From a checkpoint of a small mixture-of-experts model trained on Wikipedia: 530M tokens.
Below are experts of layer 8 (counted from 0) of a mixture-of-experts language model. Rows are named router (the router's row for the expert), up (a neuron's input weights, with its number) and show model dimensions 64-127. Each number is 500 + 40 x the weight over its row's rms, rounded and kept within 0 to 999. Numbers have three digits each.
After each expert's rows: a language model's description of what the expert responds to; "comes after" lists some tokens at least twice as common just before its tokens as in all text. This comes from a sample of Wikipedia text that the model never trained on. Tokens count by the router's weight.

# expert 18
router:479549480492508450540552527509479538471510513478472569502515519480447515456506431524487486435453570540524528547550467535531504555518493518487482472439549494470431470520462505561572455484482519
up0:470465508489492459525552569499398458428494498433470531470550507495488435431460463562552501543578475538447477511492507520504466428515613512457488474559476547520483487491487471462512520474488494
up1:518505513519481502489475539507502552496467511543550582508440497434498528470497542516505504466465508500449444545520472488507552472472544562444521485529522467555492453586531500575572467490558494
up2:491503479534504520513475525522493434514467542537422490512538519479526582545488439520483527550491539495531539493521457531547525501500477506475426426528540589451494490558495516432422449509489441
up3:490529567575474452429528526493538488490433436522482514453571489458423524503462550490510488433498464509458519443490476508521485567492522432495504476521555406496439476519513558467526510474503439
up4:557482465467534533526460507519492473528497471501381504507493465533478433519538493523535501423554525488507529455547476528508451533481461427423504448483477441482445494526534448539436504497474507
up5:550594520481547507497490489491476460538529501488469580418483513497580404461562542419434506486541521562555538567480438562521475454537467481468501546508529511535447507517466522525475519514531550
up6:434459522407522532534521538511479535425447516504552453501462487480492502508439517520502533465578472485552445474483468530470519526507481562555510518477556515451500575474405587482541505413547509
up7:473467441491538486503498504478506457531529464510443447509433490440505494525412494501483535514511503416480523553513500524530557436476500523513410550499575456506511447503440551438517519436503497
up8:478519482462539508449507497553582553513516498538527514481469515548501517446509497537461504475530536460521569414518524516505503498495494487539469510461387516512481473471455542521463489480442544
up9:552529522476525492513521522444478474470518566484438495475566511588532482464528527548529536519476548505457519532530528439494389496502472417458476488493472472474489391506483461500433506524438488
up10:498531441558532479524453443499535465462467543493497489464465513550443523481529525476462502521551542522492529544515508469533475496500449615456458569475489492471576496514464398513474487489443480
up11:580486599455454501566485544492476461502520507563496588475454528492494467505515502617509577450434546479536536546467432513527519612570404483594496484513441541463440468573488535520493480512492542
up12:481467459553531575583493481465448559514564531463557531513508470491484573535535500536472472522541523548551539511539508480447497440521485464440524476547549433546503464592516472553495423500580502
up13:428500509489473514525482528397469460502472439497437616406497443465523554523519511567525589454431516498512494407490495498480514491503536474519539470538507558433546499584477511490466519458487488
up14:447478534460503497512523468587494405462534500455481520432452418570464517578514524490501561505490501559491547506529512489458507541457500510490495460504520470542481502468487483502474521503517515
up15:463456508473528456552468522505421450470521554489626535401552524502473520543521457460510465503459501547442463509521522541562486446526436543547550502532532433471488505560401566469542492490552510
up16:451454528532461562606417512442478472510491497433519468474488480475484474544473516545498476529485491508470494467453468520576428478464553491479474486458589501529522402527431533426474485486503482
up17:462462455477494484521460545498520539500452492565494515582487569519513551466531466463525446470491496489528490513560450488487511477465467536458512494520594547451534451507534535502457485546461474
up18:443436549414566485497488433501492474503534438495407478429578500535475454453563476432443504523552506501427522464501425540482485466542492464497490556465514523532511488450543479471531513510486512
up19:492479469564484477544447458464492475510461520515480478454403530449554484504481475527514437458480444485459472502444515541363500515438571473522504502476416451458488493535542503553569521449452515
up20:472503532529472450511552555433463523538475483440491577518491527520526541532515499565436575540493469543511577373437546487512525506546524514503457572500467469486533541543510512504501460573432479
up21:496436500575492506517553468564470479516476576483539441456560527519496524528548532469503502529426524531465525576476506449485466578372498540532547442507494448442486493545401431392445519524437520
up22:535562513464496541535460511511454509474575434519538535435525485466489480439517455481496482518488524439584474486453470518530454472468500517530455526545481500435498560495565494507523523532548505
up23:519493524441443475477510445509550483543527467540518447503479503521500548450510520530496527536477516480485538597498511498565503447502517538494487526527506495449449551453440546528513434490499519
up24:485509460494519546561487500454494550538518483545409538534550446548556519521511514535523440497534543578477490489521513521478458459505474419436452421485525523566463474405569458503565490447522471
up25:492494518479474502596473496465479583487496535501490480511505518476484497473463501485464559466580485434577489504516526493466521565545438511465516416512526469549471542533516497521477470494477496
up26:506584425508498460476477505498426524494456432450491439557522538482514538478475435558491569515522498485460490559514539533543473536536479531517426599475509522455508467471502552438494505469524507
up27:413523451467593482508484491549553489486512521485545523441448491538454510557506474482505485468505500515494480484551550422518456529495452516515436585482501509514474443413542502571469511497477589
up28:489555523474575466593473496513481498482511509535422545494494529537557447528552408554470586566517461558532524511534523497552510523483465497455480536551503501482445456449454473540546443452594415
up29:465536541559451501583513510462497484543477499506475529512531461457537451521569505428477554478556559487492543539515412478474487506561460442465508486464498488541494491511496527456481555459551472
up30:394513439542495482518545575534530545482465508519433501503536453521542469556519557498490493548583493439480519495513491498455514517463412498420515484479471428521445565523504514501528500452474539
up31:556499456524536517537481507528495543453475503555516567460559463484419499478482505487541502446534500481479530504481471536534513508469544581519448517459537496509485567530415481495444536522421564
Mostly "the", also "a", "this", "each", right after prepositions like of, in, on, from, before place or institution names.
comes after: " of", " in", " on", " from", " for", " at"

# expert 31
router:503524495493512475524525581421473524425529500452476549486540516493548491504540456479458519479536581530502506561507455567527527491492420533526481492428550457532481460590489563514471491465517518
up0:554541415526521500492555438514508557524503502515590516578477453534495502532507507442482481493528506480517424496493504533531501510408541505491473525452490465521492520482532503395480528517454524
up1:530550505478540480497463571466539487442467470485429509458509442606478563498508519507460569516424582430514519508489493483533401507424509528457563508485473491457522484497506472597471539486524480
up2:488578518444463579456522481544434472445458575456545477544560516525512456519488559463517528474544521497525524445491512468502525615527508454439482415526531485559477444576557520477487494498574515
up3:516515569440461567492478549500499504494497461533479491462457458483541398531493479477609491493499557528470470397464483505547468547481480521476471479456532513494510524500494531496536474443450459
up4:478452461521450569507541534531472488474483433496509515533496465557573518500509516547519481528455454558491496477486432437509555512447496458488527451546499499507429470515534541594455483523440489
up5:486573457481556457548497470498535494538557467503518561484467558436484547532514445486479517506561426561565478427527464441475512515506457520538528468479475478473612470443478571529508448486484506
up6:549472562449480535446495469495493497514483466479468502407508481460527521503542553486436542480432456495514541439486513534533531554472483431533547462453503529536519488421489566537549514458542582
up7:425512489530452430573522468458491498511552536501467474502573523522541443484501519563427523512451466524465502539471534502509544447477478577476513491477540430523545479510536565548508505443542487
up8:510491436530569539496487446441532495523448503515572513549501529478580469586502496444498492464472524458433517553471499514499435567418512512523530523567485450403459486507537505486565516476547517
up9:421399538505396487540472512471542530471539562504539564519547513560475524482504460496493468460453502502441520556523503536509509516554475488470503497494492485536496514539459571471628445486427555
up10:367440502547510577556533473480559500545480551446474402512499563482470466577473470529480519506471532511507464422467487467545449498528585514487527450549605493512466508487473470556481527503427433
up11:511528454475586445522561494535519500561508430487456489488545541539529545471522586496548525451522498454544463464479482539472487478528539515468453457517502443478473483530434530523472518540452510
up12:517531526511503494503446475440512508512504514502479533484535467476529528587535474461477553511439501543534434516498487461463487564437508507522483497497506476540523557508523490519462526499459523
up13:524512483521567520472470527536536516540456543537428522497573543469491556478464470378526542418567486430500417537513546508517509522526488536481485488503530453455536500496544552540446550480436511
up14:506475495455521466566499514554498489508510513502502520528426519435513439526520485488505537470500514539570523529513494436483479521552509544471435452469484436485459524530517579489471504460429508
up15:460443506501485571542429517482461399533490526522443454485466491599537477487425573491482562522472483460561455588463428578508517479471497508462460484466559475500492523476458533511488579539431441
up16:514463526470509557519507521479439518540485455516504437547560504483479538508457452554479407486435538508472525456492525480510478547516474423524467568467539569482462535435500510563533485504510503
up17:473456526493536470528540429511568565489490486464474468590494507434546505500434406522521483495527528543474543470538514476502570532491500480457504462510561433490444459575548511494538540532495497
up18:547471534512528531526510463470524497519442540486489446522608521498541450470551523545497625550476527434475549500485491529487453518541405542508534425512562534624430489557519531556574512486475519
up19:493490485472483508507487572449466493485457492523512522559513450545508518500540441493475464562466570534455461505580530494394523458483462528488456468486546517528533551486515521481487547502479400
up20:565452420570536531507499538543512415516481511479479420483481491568563447492480537483497548518535476466519497521525514558493573556585469472530494531492524533515478506405493473475486557477475448
up21:451447514413493492558520616585444443462507554447537556496491514497483503502501507429445459488489512441504502535532500540462491517484477465477436510553493500457564485504537455463554531481564531
up22:579509564428480511418573505477441523433459402473541524413532488413469544470445472477487511561520521514444483554539486513570438470505472526479499419461472492491450488489533494545530543608486504
up23:504525474453569514451551520497474516469608470430525503496419537483396504509536410458468478439612562493527437519479515486515508530515526478446499498576433411470500516491577541521465504545554475
up24:543517515513578477479581462514484525462535475488577544476487539561515510520457545474475579459532517559504490458528461523486448468569468466582527561483485532425504492493460502456494509410501543
up25:502520511458524490488536535459487485467478492559522478491473447452579457461495549443521513504487466575501498530507458424504454496529619460527532553488531524431496437567569509432474481428545405
up26:481413525495526495606537525501487505490504492515495475439515487480501485423449525521495456485590533550416499611491502482521515520548510535504522474472487501436523539586514473512479437530524506
up27:567516503447578475504480565490510474474506592509516505477530536476478496471486471509493502533527447483432518493486461511542462539550457485537485495495510487517455449530542498525523514558499451
up28:492454505507467491490549520577502534473519522552491514559479538467536515519506477504553465388481487484413551467484457531443490514570434507492463491491509442467503538459460542411489497439458486
up29:533556533507516396575386524497510544462542448556486515454509495506535553452494525535519560552419466503552472519477469468461468459531494480528510486438494545512495511604534498462484556463452467
up30:544500506456511497591540514416456505499526499516474496454472501483509487530425439530546438482518595491507403450475558508541480546487504482515513464498601460570494537454525474510469485464541483
up31:507512478526534434517459522452538494547522562534510478485507483468484545390544532579571458491466469500557446504471478565549432501518462440509549537515508499496521449486467568510488460560513493
First pieces of split words, usually Latin-style prefixes such as re, con, dis, inter, un, pre, e.g. reactions, recording.
comes after: "-", " a", " the", " and", " an", "=="

# expert 7
router:528481461479519499598502520470472492471568519493487547484520582461491538460598459481403494488443568520494533485561411552558479524475441522515509511515496541546434478529477493544502429411512536
up11:461554545506493556504496496522489593441455491508496468534576486529476486470498473448478467575455560460438545454537516446529475527438488502464467454530459525508459554568470542457464495470495461
up12:515499566497510514475505601546427517496480510481548441460491509491510515532564532403433482486499495466500546498511499499539490542550482487563491443489468520464460522539460488458517462546539477
up13:412464478525547559501499496514511507536530556508465530461440517542476461475468563494522448469428481524480499511384558543544523515454448497522498533555508475497463538545557511499494629630496502
up14:474475451458427414516509450456496457517416419514483542453514446469523541502487528547493540482524524473495458503441538501476471558609545535519542484517588538415507569553439476508420473499498522
up15:532624578499495528531463529432455490524433541542492469497579477482543432540523631534551507574437471489491491464532559498538484485499524502504470519470389519513565453553543475552448488479456480
up16:561490526503502486549433456513492581545509565495418457487496492471534493548511526502516458465436485568504456532442464552498495476526452558503517466488454484511515588490497456525493564499451469
up17:496487493508490519519467474482494469517533510506533479459572540510588521601504416492494470528546526495530467466514512484505378540493462488484446451524531594443535461446490584496508502465474522
up18:421470533562440515488506465426496524585556485497438510497464459529587478532454501567536490544496451466471530574469517485409509468412475502540530481532533491414526518476427467529562568470493496
up19:549484459380569490524495486496463532454462512554456521543467493514496547538458454485548491555460458475514546492536540500533457531510499513375495492578510499443536470498485515493500491467473482
up20:473539519548498513577491471523451514431493488530588494620452365553508537439565585482505484505514508474466459540581450482463520512512508419539537479458510569488486426521482536543497544505505525
up21:531480435575473504460450526495541424507509504523459506465510533455520524421533545513514458517473494479494506475593487424492483539479494452543481466479481506528500522471493488524507450524435536
up22:536507437432553476548533526522535448545527498435510497487406511529485532513556566458471520527485497523533596486458514436561509448556493477489475426484538579556481532509461484464549493492500471
up23:471447494472483438542437466468481479502542467531459410497600520483481528520520483464552481466505539495517470515499496496485455489491558540487457483461514437456511487500538489434552533502504516
up24:493536475439490496596502474500501452502514481518417445503582473456503482487529471428572489451535481515528514541539548538516512490540481460510491459576495490554506539437454492460459536527541576
up25:434512481541470511426500473475523543491496540480575562467496438499542525601464480489551491445471508540599519528526475461492468512436422606549482482450477505510440561536489493485486438514463558
up26:484505540456527543537502495412535441453518521534565513488532496467538534598463514507554509434458479490456487477500521508472502519491501537492503427501473555483528499494499503470524512526507456
up27:521457518505506501508445564491506465523500515521529476479595493510504533491530483521480518535441470447516551482478507496625471447476499490538534484441427572511531450530533467484424471516516523
up28:547537474461478497515518540537518421447459474428533482532455484482555469521498486574530483482549530511537511470501440532449530485494549574510434475537498568545574529504504513494537505516474496
up29:453440490499498498483484521454485443456550526391497497528518469427538448528467554398528523517438534484504504488571493513489444427473470554529536515469484499555568484479501559441551491471393532
up30:540466491484514474455485567497487477495531515411533497531478490528525506542526495479510503484492524520502485504499467448494507501525569471480495521456519554545508521517491497552529500448523472
up31:554519475496525427503508509487458550483553478494503462513515489524403485399498480485501481528497488473553450489560453494520606507488518496502472495490545552503424497455499492558499469514475493
up32:533541527461534492459567456464502404510452479468460516463448584521511459472515525473445479416412468484493486531494466531485525448510552482492466498528524418562556468487413489527504549508499458
up33:536479532529513476532497542442505437531476535465480513463500481493431500517476452497464623517483589497478491535551469451562533566499538470474531547493485526490527493553542451504505485526464564
up34:516452591437538433498469492520499474505515565490434569540483560506546479519580479503523510492448537442490510489520518481475549524423432536505465509520569500445463460502400510517554464525469515
up35:456459556495498455512563521530487472481474467599457410509469471465426563522453581519514509484495511498487582508536479448578496508548502499493542475459507483493567483507527530554376522505513576
up36:507472511517507466465467443528542473558471485513490467578481528519532465517408491488504432482520507435504477509518519478525490513495518569462504486452489503493524525479565505530516427481501464
up37:524500467515545479491471469498499491515437504458507586524538509512579520488547465540505579541498497492541517474517486494542503482426498550545548539522482479466466504499539473445501468441530464
up38:448474489500562526439541523497466469469421518443516519520536525459547483469501513510420537499478538526456515463476508536556461512445492438466536502496486485476521554596461526558523595448467560
up39:559496561471469506521503558559443553534435462517491528502533544482498560566468509527489552408529463527496519445513486530514469518482521481487534436483522481544588553491450525468526442448509455
up40:555472492535465545557495486423598444558595512456459518562422535530483471505492469516480483563452482504535449486529484482465546478550475558508535547480461553517486545529485506568470512546523506
up41:492554501420553503558530485497542492485529468497489558566515520476450565491446463398519526509524560449498556511436596478487498518467498504458510493528522519500489548444470539506529539559482548
up42:426485603528437517477558508449537541424529544485416484471542545441501470487546526534468546520498498500539412519494505479504480521501524523471523437557487414489489602567522539470447559417566512
Line-initial dashes and colons in infobox field lists, e.g. "- Coordinates:", "Type:", "Born:", plus coordinate digits before ″N.
comes after: "\n", "-", "′", "′0", " Date", " medal"

# expert 4
router:469550526469516451576533531496442597469541538461455530467533528464435521414504476523470444453476527533484603492511482527523491546562504535438454440488504488458476520550475504499525442467466537
up0:527431447459553463470569510425513459507468546573546469449522551447552499460548546564530476544448486531508493489494484408504466465503482530552427497429563561466471480553553525540527495512556541
up1:612582514548520419500506476535442494520471525548489529463507544480499533505437503549465485494478496539551539443479498537536498584574380545517517447568522507539483519495437496507447519419509511
up2:513491464493443527526473536529434467493432565531495602509510598518465477520452496489489492492494506494511485493454518511464541537543533540534485477477474503455548453482424525484471510519451452
up3:442513455516462448483467593520527496522503540431524556572511437528424575499505482455524466463490552541441510562506478473458425454536495511492458542494516462456507516529482461499529444551448477
up4:498526492558528525391547535414505563523528559535491463509469494456478516528490479475424539461468488482445504552486476529540456519515449552511512504536537569464459481600486505512530537439528550
up5:449517528503534524503455508502512540576530501434484462488473545515440567593534414509460514552447525515485520476414532518396544456524483511476536509479457531565548520496537510462452486472474491
up6:445531505430483546486453498447530508509512518475465510446480459620508428573462436539548485497487495469475512557468481465589507526499532511526529542516454514444525524570462524526461494485542543
up7:498474570431426472526504541470505513482515572461480481447552549510562592518503512471431505474444536590500494459540496491464493481446504420450449518563363546561583488484516445494531518480550519
up8:489501514518465444435472609519517480479467506443519517485549553418548470563506523463514462490493493589530492501500471462504442600416499508504476479496515538535413533498495522516463575497479479
up9:532488438518608522508493479548491506480358468559527439519473498521476488559482520491441504481521548441539552477545495499481533490451482494421515521467522423506405526503574550451459452463476530
up10:536484447457540526554467555521516520518503396479486498450413499449494564517510503489463381473468495452445543422509502486468491565474409474469564566477559491522513463453490469614550566530495488
up11:426448491541439481468507494494488484445440463487463542520522487511463512469465495486501493468528536486435501457479541458462499471508492552562508533505493510591462574526440479503559519525481514
up12:425507462413456562456531540480551504503523480545468548482479547516509462432422460444547511479544513502540541462437513449564479423441480467412526391566471466436471558467534546506494473510498526
up13:500556491605426489557488500536503492493481545503466507532514474523464539463504555507506470491454490496443449442483452449553398438456536511549519527536475494431492519458516473506535564445479445
up14:493456529457522546527525465580503520544448490537505487460551585521455470463588468532487510468528513486423423474484505476439454482493502499461490504464537454488445536540472448543474425572546586
up15:442486436517528532477532474518461521526549512550463497486391442478547511585555522526436565490438533446547435457511451571483489507442514474498414487529498500559500550534490553501472544443512489
up16:432494476516545511524491485396461538476542484525528516538439567580512497588569504488553500544484603514478499577561478519549464590519510547494484492459502542523507538454514486455482525518527553
up17:508514524457461497445471505491444501492511519471480506552469457530531497460424518462497445493509543568498561511454549450566488560541504525447490490509525556503543466521481499445472494521517506
up18:459453512436510508485549432505494531498505493558502576497483485529510503539452533551513492502561431542538508437602516488519456564483505517564555583486498470521448503449544457475506503513523523
up19:536504489508438543491547543533495566502464553431544532517498573523542503493564500551492512423543525515570530481486554516478539488545437498517511454489482475467404498470513523501458522433431493
up20:579471497506518472486515479474515482510477522482448512534456470506457485529451500482508499465496512490526518508480522557520490485566456529489514481479395405488497562519539507529449483516500510
up21:511493387431439504514535479552517503518511460454530591531391505512490436500528534512554506542511554450481541522471440457514530496512453471462436516503475483483518491429566534537466504486516503
up22:503543457483548496532499479467541459481467450514521545490421506433528520584489446528475542493508459519584443547460495433501454585523542513444528490533449515536462470503534549519518564465480504
up23:439434477547558433512484579494546520511515506531477583504473554435455489439465405532570520504483510477490559441524462524473504479551478510536431435514514435602453520505488573458570472502446544
up24:532490498491398425488483551499411500451522499534594428533468525524490479501466515469521482457513432515504461475592501512514492492443572463462473467487532468562452471518598501467440480605484571
up25:559505507558496494535472515462463494503503512478458472501485550488507541553497465517511528579493547511454476573554524564513538553446419467483489551516478493574519503509541480526460442565501531
up26:525443429470536544514500435532466431524537519509517433493549564604515483514498421526500540467579514491493478495544474535517453526434528570511515551451560516503509477544531433457460500610578518
up27:503486459491510479513502497426515543497502461519514458489449530486472508438557566496512451497497500537484529450485463460511522473503462566486509492477510619521485440521528524451455488542506524
up28:520580553462536487529482536514491555483530547539581521435496563540478443546458529489475536460462488564507577560468494511527480471499537474459538537451534506560521523524578493485584489517440510
up29:516500545506543533491495460516513531488567513477519515525554484466474474492521565484506505437491462515600496509555490552505519590448491472466470481562553466517552482476502470526547503493475469
up30:554531485493438493486495510474496515468524554520514532488528584507432534489507443539537533485529508448528433526507531443537508505512465528517521550529495485494427478570506422465542516561462504
up31:491542545556460465420533481445570460521532520535469447568537478523508612517497499535461445472546468462475451479506490508588525542481443581478476533588499496571459516477494475384532494483546533
Nouns, numbers and adjectives right after the, a or The, such as latter, two, first, thesis, Children, Red.
comes after: " the", " The", "The", " A", " \"The", " one"

# expert 42
router:429454487535483379562519516504474524500553566432479510488516495451429551511546473466475506476480527547500487497511436467566448566545491561472419476452519491567489441577444571583468444478440579
up0:518535489498438566493606498547479488529560512471514487474496498445462504560528534464467463444478447479531433440475526481556526540496429525594528470554500547577501446538499468524497542489592563
up1:479541525509444434461510514515529558494488507517563508503449544557518473495401492538460445494506444512443473517479487529451476448494451493475493524454576548449535477457498445521523481466448436
up2:486490437447480487400572480520428495444478474527486444443516461502497481426493548550535495502473501491551450483485515498549466517436621521501505496528539578504457469500469494490505434509505503
up3:452487533442489547542558509510511477494481526499493535620477470506538577552518494483523518541451521483414481468547516453511475537460483533541538465510483434504475508485512499521517478578482482
up4:404462443499450519477522546430506495474500533542471533476539546525495488497473498576498460462468493526511549476541478502516556522486513539463551524593518553436500555503571456493555507575447529
up5:494481485546539567492545430597460473511542451513450472576545465513468447485455487416533475446513501424484488510476551498509502478521585516490485497482479524540505452465538461520553548475512544
up6:449436620556552451498477484501497479528494528461450461576502521433425477507518541484494455440423515463444525548557506521481497484544462516466506534448471459506526477495462549495517382466490519
up7:477504475513490527450494566492496513470466543499497527421563437467453431569579563541474507499528444522546479504555564600456549497534453449461476504512516518493496532485528522469534492523459502
up8:517504500467506398551510564480536568573528473501482454535522460442554531541539430543481488440440510495490577452544516481516480508493539497491538479451443464507413481505471398456412470517530439
up9:512498536536502386558462484424511488443508501531505428483537459512555461473521508554519465504471532510485498475522451552514404539481527514455441513446503443486581465505475542546500531537530542
up10:453506526559550502452533516475478464457500493552461498498509536520497626535502534508532445501433442483495508422511515474466451541510493497469527487562614494540528549491596526404530521518533504
up11:572425476552512477492525525478516493462565540527554504451501445493528488460507568473480459479453505501435553557507561466549462422494533556515520482522454461495544510492572506505504503536467550
up12:535447527529539448447500521512491504473497512543465521471478538440502530510533536526494457466501513499528540470536545459523507504409504445456536573530497465482472494413522465545422538498459482
up13:434505515446498501479491519493583576504423479508416500481438441535537492573479531428457593545518561573542554504504463462505523527458466481471455443486520540476527489467502520479516551491531541
up14:472466504456499534451526529493507514493488550412581558493484479470555474519563441537452517484531515524443552540535435483530470520549516507556433510536503508460521525513431530536559465476436502
up15:533483474508484519542526510519489493531531470531516497558581542413495538441444471541518482458468476547506497436467506474500514539519522478500538414493507480521455460461464472600436488481429486
up16:408502427502549460500507485551546452511498439463509507511481500520529467522551494521536506523457505565563510543557464447526474557396489501495552463501572440425535507534424526491504493524576487
up17:520483488489474562492539478428466492433495509526479435481563599524555476497531523507483429456543509484492497457558563440459493462500545473470505455378502521503462494510473508522439491530465529
up18:443516478497571461589524531527503475422519510485481505497506466457515558478524459502478558475423513579483526474402527525485489504500465428480470541481460468486535597454444423523435462518526422
up19:566436499460506531519458399393541479482524441524490489491460475436411501507530542455455466516494452489568522485496499562458512445529517501537515576534470497441497424526501437551473544513491499
up20:515403508478583467486531587522484543484513501513530503412498468551448550565496425547483560488514435546475484467470515542546489461547528520571453540512494527540543516407457484515517560493531483
up21:459510515470557456526547482472414546471508573506427413516464487469439476452482532447483493452457509529566442544509495477527495468514578498458550568528485532508549445499473504505524435542524555
up22:534528518457537446497481515438520485529524519537503569413482499512556507516446507490561458489441499466515503540563559574507417489547513506507463538488528466474532491481469495460542451460475481
up23:494492465571492546433492480485479481522548448528498460567496489487531499529610496535419531531464478498497434526565534479482490403578421508512512501525521543474443511512521483507425567529524477
up24:540448488463573557461530450535538527478551546513501454472478458525456447542511567555522528472551489462524519488490459521477514580445477393445554464527510483542505563468584480502459562477527510
up25:591505443515511542515522507508528523510571424520583541540528528470467487496444516497566518430515528435525511493420505556469452487518545575472482474490563434540489436487562533556494543464545510
up26:529438506436578435440553518522517454499577506523444456583494494516567520521505484524472555501475535516526466530442464553481500518435508447515515541480509499542511508498558537419512537552485512
up27:492504529527562430532451520453477453546553505470451489464454465455570474540509550516509487509507544549527430478519508446550443485498440544523534542488519540526460510502452497551534495506455531
up28:466537587530541461574453459515571618511522461511509560478449488407405524489481440508523530506507478506511518473569552474537452558496512427496475444472497494559465575443540485520445473521482497
up29:529437499475504445405542518474531525438525482533492483491507522444481515513527528464559536466531507462532493487426513429510588503444550502473526495507537499441487555481493531453543535415517543
up30:541532532431535459509524497447470466522405557533488529413532491544477464507508513519570429438549499512420459591529471475493497529548514459531473506504471436549538538590515550522514549519559519
up31:558483517493480531508463518501489541528526508448512563529506499479528471510494518479520481488533529480539497605462553526528501476516556501529510483541491463492490452572495481455531503445371467
Capitalized nouns in names of parties, bodies and roles, like Party, Assembly, Minister, League, Award, often in election tables.
comes after: " |", "-", " National", "|", " of", " Def"

# expert 19
router:438501519467481457569557526475427542437525513462467507527539514457446535451519481464452490425384542543456577519525466515575504525493494475495460458475505488532478440547467580563511474411459477
up0:481518516484513429586558495452557479466504553519490516494596513475491439494556464474491480534510510508559405488432539520549491580534403479482574535477566482450522541515466525506550444430488500
up1:469482517413487456462503493466497481446490456539473488482522485498538504426470466510524453554571538503487504543483517570486485390578501515437427452522521493448487534496465485536514523506523458
up2:484463494505522489560458631508568542530522532523490537532525551499500482472528609436469467488564455534530615560484425513551512475536468485510521467503505486426540532583457522467534430470513443
up3:497511562490481542502535428526495487510448414493461482550576539558539506520477535455544476435519476497479545496455494492556406490499536524507520468569523546507547511477517445527461433575534507
up4:501488501463509448474549498502512455470450489496453533486440533538500535534524520513525495474490459521496432526443441485485439516470533504432441508534528444465479451490519548576446480478441487
up5:544513474505528474516628450462489532477456555495480585523520521467533494461552474511522516489542461510460525507570529511519518489458478540507471521494530472490486505514580540518485503479485473
up6:503471549489467502463469472474476488540523542486523436514455545475465488455560504492522548451474527520461434498442417524509493454498528485557435452490520437539490494539470487523438499434453449
up7:559499420528435504442551496433504510478518429536529514509473500461498527447574598545470498443512572559556526518500533436549554499519472570470456406545476554527557489512439496550544485448549517
up8:519503472588509485518477492510482542487531549515478526495514513461473485569520504551493484456478488431501508481456526533517508538436549435549528452432462444447429448547553533473553513434460458
up9:437545484504510488476492535515463505474497498445411616489479492500510549514518457494524551478486551460535511537534476493443476530528527591508530500599467512550484516461444578499479426522543531
up10:459436502475468433559519471495506541491518491527467555449466528459501462467537490530453501557491495559506410464518464508497429470530536488496489455508439461445487507459504430463481493513524471
up11:470474502492432485580515495517486453428489551531528549533533551478472517454551499501452570549508487543424545535526520502468499521498453520440514547486476471473493477567524472517421450485454568
up12:479413473497463479478446510520529510477581465513466508525591527512506469535485485455525460459492455430488451527498457455489472464472504454421526475571450416508544493495547553486573393452529569
up13:505457509479604509532449480467571518471468457459481463468619457459478524520476485519444503557582493444506504472461556467530523522540430497535511492554529512521466457514336472532510481513434486
up14:489471481502487576498497489515538539555530435455467522455414473465521522471481508471475489428495520517527561507408535546457531509437589473461477590502559492442477508456488487507449471550487493
up15:532490483500454573569510508449449571482498513558446569486510445536485543531559537475483553471523578481600457543466553463549476550519595533526409524443519479501464492554490504528437489472491518
up16:464542483541505540508548431487540511465504481480458516570476540516519569471512518394501463530472486603504457426473509429557576516537574555456507518501563489529485549549473437511568481478456532
up17:457413472418515543437537511539514492510517447479536521438467543516416428491545503507485508497520583507583475500506524475515518528510453498505506510516438526496488537528451505528470471489490589
up18:496484395538538533534518507511524452527476513465563492547556533530521555456457509506475536544481485542474490495562436470450488531559475493567528523455533519512478516498522491468521513449477604
up19:536417517501566458498485523493456530460487434538459474460452492518485526497558538505490521540484550527487525534461565570443527494546497480476481439445456475523481477504573604523484516522424512
up20:421473519518452493537505519492455537540534555453534503485480454543538404548560516476523523466482501489449522444473482452532563484468533534471459471476486533455476529508467536476484414522524462
up21:498490479425522517447488556480494516434423462452458537460409532620407510520495536547462574503522511546500511414517457598497472423477488504605470464545484525549502447473486502487502499422509519
up22:513505481535525490612512460493475462495497550472537471483546481492524487461504555438568449527489440456503529463490523417501539491484456625534488556517567553545550514507524496457545525484569464
up23:542489550474487506516539480500513493487546491506409533516461486483538467520548467491419481498532501447542518463557448540545479540459531516503507463484452531498476492490515542536518481469486427
up24:459464489579534490486488506486519519472430524484528524494550475481448428485537435498495516497436508594507483566558480474454518515523494504513403485546493495521444520583462544517480488520497496
up25:444515546532499474503513517528514519517489476505432486486549482480468542418513540479428456567526468558566537496453446452523414520519461544470476440510464517553518523493470509576543516467510577
up26:504507508471494475549426525456496536505490438406431454525459526454461563481524513512459498490455426506425522451448562575490382480486501481462517500462506513499535471533507510487446504551495369
up27:508517543508537495466533475593544495503469474494429495522531575467498492523520454571482485479490489557502501509467565440421533521512534398505524440464550538523440462540446432527520422465552550
up28:414492497592540477517457516461489573487492502431507458486458499507502423517536499469592529517493534534515492533477498501510506410439543524504437482485517433564546519474461472533542470555447464
up29:470491533484432445489532567482480503490514512488546458481511540547459522478514437571499496527562593500461508477424435541537586472485506513485405471469500498482547433449484496563583513502509504
up30:463543527554580582557426571473410537503476465482499454485545497437481505489507538509501524512497484537475524465489562489530555463478477520485483496537512499503500455486531483440464525542433464
up31:489536471566537540495467409540440516499478488498457489465477520545558511498510449456459471517506541595483498551480477502483464481426449519452510476546552539454517576569503478521492467481563563
Word pieces carrying a final period, plus line breaks and table pipes ending rows, e.g. "er.", "p.", "University.", ISBN.
comes after: " |", "\n", "\n ", " with", " play", " oper"